Below are experts of layer 4 (counted from 0) of a mixture-of-experts language model. Rows are named router (the router's row for the expert), up (a neuron's input weights, with its number) and show model dimensions 0-127. Each number is 128 + 24 x the weight over its row's rms, rounded and kept within 0 to 255. Numbers have three digits each.
After each expert's rows: "mostly gets" lists some tokens that are sent to it at least half of the time; "comes after" lists some tokens at least twice as common just before its tokens as in all text. This comes from a sample of Wikipedia text that the model never trained on. Tokens count by the router's weight.

# expert 4
router:126111102166134144095144146155145108158109088096125152092141116114089104126095121103148100094106129125172155128180103152147151168148159113155165101137140147128107156104153159117115120090160104161139152124154120158104112160096110171122152104147111132174151115089101135126168145167148118167139106138165105128127124115106138130131147153103107142101143161146100099131096146113170141130122
up1:135127147114151128126155101170091146171103116151132189098156082148130149087111135106129135135125119149131112134135113113185107120089115131127133148127125150119122148132120165125128133134144121136087159157125148133100150076135090101074121150161083139164144130126164117149159138118152106172159148159100117155107172128169140127135128138133110112105153139204095118142135148148102128132141
mostly gets: " Sec", " pol", " sub", " E", " o", " Des"
comes after: " ", " (", " \"", "-", "/", "A"

# expert 29
router:125104106170135138098152134155160109154105092093116145096142110110088099118100119098151104100107123117168152127177106129146152169140152106164168098127135140128113151106155160110120122091152103161127150130164132156107112160093115163114152104149102131171142108086105117129160147163141109157140111129160118122107123118100124131117146166105096144102149163143110101121090149095175142138112
up1:157092113104125116089096136090124185128113128114153146099172149124196154131099130111168133144125124115147128133146153122136172105112135125150131145155129125147103146094136123135098162159147131141141137108128120131144128104109111157142136127115123112061138120127093107135118116207125184160087104118106150096114126129140096121142172135125122098108136176174114113123131130167085126134123
mostly gets: "====", "===", "|", "  ", " List", "=="
comes after: " |\n", " ", "\n", " |", "|", ".\n\n"

# expert 9
router:116108106171143150097158143160153108151105084099118145096147110106087104115104132102146106097113130125166152128176107137147149173148148106156166107136138148134109154104149158108120116091154102163131154124164142154107109157094113174124154104146102138173153106090102133129154132160147108162133112137159117124118122114103131138126148161105101140103146163145111097126095152095181136138124
up7:093122091104122105093081103159126105159115149131112120143120103150094133130109121171181147128159151096136133142153141152100175088101169135119137065092131129109122133118176127169092097125143132138120143152143119153142112098100158090125098111136114128157157114092149122132113120157123105136086111181143111145139138095109105130102158132136146087111116156134127087159106138108119105148130
mostly gets: ".\n\n", ").\n\n", ".\"", " began", " bu", " four"
comes after: " ", "\n", " |\n", ")\n", " (", ".\n"

# expert 44
router:118108092163141145101143142150153101154112091097117141091134108110093105125116124098144110092113129121170154126177109136141151163145144117164169100124130134127109160105157154111127132093158098158130150124157128160101112162097109178112159103142100134174148110085102126120163133163151114164138104152159117121107121111108129141127142154107099148111146164139096099130092155107181145141114
up0:134103117126144190082166181158093122184106100117151105115134129178109155130130106146109115108186099131172154133153117154113122107111137115142113140128150150113149125116122102094096122117108114105127140143136179127103124166130118165115165089149126137139176084123135113117106124141117120151162143150188120132149107116121112135158127131138125158126118169139086135136146150145165092128150
mostly gets: " U", " ag", " Ad", " ad", " Ab", " Ag"
comes after: " |", ";", "/", " as", " by", " ("

# expert 203
router:125105105162156145099145131159151108155106089095121148093138118104094098119102127098143108093115130130169152131185100149143147165146154110161161099138128138132108150105150147110123122090150090164144156133159128154105107159091104168112151107151110133174151116092103135124161130158150103162135107144161119130119114110098130142133147159102105143112137167139104092135092146095174140133123
up3:128141100085140155165134154128145100192133098092123128129126138126113166156144168162145113112109128118113122155123130121112150103162133129097095204120140108144146135132146161126124131117142151109155168160158151111118110131119105113126120146173090152120078107140084145140149142166101113119108148120123091119110150124134138114054119136122117159141130094128107113087108158184103132115132
mostly gets: " dr", " third", " second", " line", " sever", " last"
comes after: " the", ".", "\n", " a", "-", " The"

# expert 133
router:121106104166139145096152145161156107156102090091111149100140113106094104126110125100139100090113128127170150127170103146142146169139147116158168103135130140134108160101149156115118124093145101172146154128163138159105121160093114168111151103150099131173149108094098119119158146160147106164137111156163114126124116111106136137122146166109101143097143156150108098125095151111180138137113
up12:130127112142118121116101149174139128149095132133157093115176105097157134123131173128131107125090077110139184113128078191109147139159121121104142133164120104118168131131139130122114148098120120135123153101155176118134095144105102135152138112183147135153124093115124131128150132153147107145170128123114143175100074101103076154125085146114155120130155164150128111135113104115129137111132
mostly gets: " many", " while", " called", " three", " five", " known"
comes after: " |\n", " ", "–", "20", "%", " end"

# expert 82
router:125109100172135143102147143161150106151109086104125142096135119107089098121110117103154106093106139130171152123186097141148147170141149115158164105139129149139106166100158158110122118097153098172128151125153125156105111158103102165115155106151103120170150109096105130117162150169151111164131105135160106127115122108100128125130147160108100144102142164146104104127095149117170127138120
up0:148096138107113128089114109164127093086152119096154125156104146082112146149153145116085059099108097143135123121074144150118110112133107149139163164158128100088119123138111133140142112104143160130171119102097152126093156104113126123138139154135106141142168153147104136113160107157162162144114153145119118090106137124179136102150133159128102105131117145101110072106096122143115118109129
mostly gets: " red", " Red", " E", " Afric", " April", " Canada"
comes after: ",", " in", " January", " of", " March", " In"

# expert 10
router:117109105156157152099146143160150107157113092105126154096139122109092098125110131107152105094106132129168154126179099131145153165144163112152166101126128141129103157107155165111120117092152099164135153129158135160103120161095110166121152102152101140177149115080105126121165141165151108164136108145159107119114121104096128131122138157105105140096141165144101108123096144114173136142125
up11:158111104130096168133112155117118144128141111125134127123095127094093132109134120081133119115086138123129144142124126118154162120101097118136140173170106143166142121093124139132130094123103097162143136113168120167081118123134178129118130122159148077151114124098096122145154130147113166166133118123142092121168074173109095124169143099106153128132107117124114120149069145079113134083139
mostly gets: " Cal", " Car", "eneral", " inter", " Con", " Char"
comes after: " |", " L", ":", " T", "ult", "G"

# expert 22
router:114109104161153144096138158155163102152110082094118146104142099107093099120096137105146110093109128127172150134175105136139155173148150116158166098139137152136107160106151149111124126096151100164144146132158131159099110163093114170119153106151107136172152118094105136126157136164152108162135112140157118126116123110100133151119149153105098141106144164151105098115100150101173124133122
up2:134153139128147138141130124169093146135156160109091099094147112114118141092168162103115121171109129156171183113151107101158140104117090133124162128143141136146112125110161057147127100123141136170141131130126148128142120114144116149157126132138154080133096160115143152182150127127153119166150096136161124142100112162088133107141100146106199129129128144120123108137097108142136121088146
mostly gets: " cl", " all", " adv", " contin", " are", " were"
comes after: " is", " and", " was", ",", "s", "ing"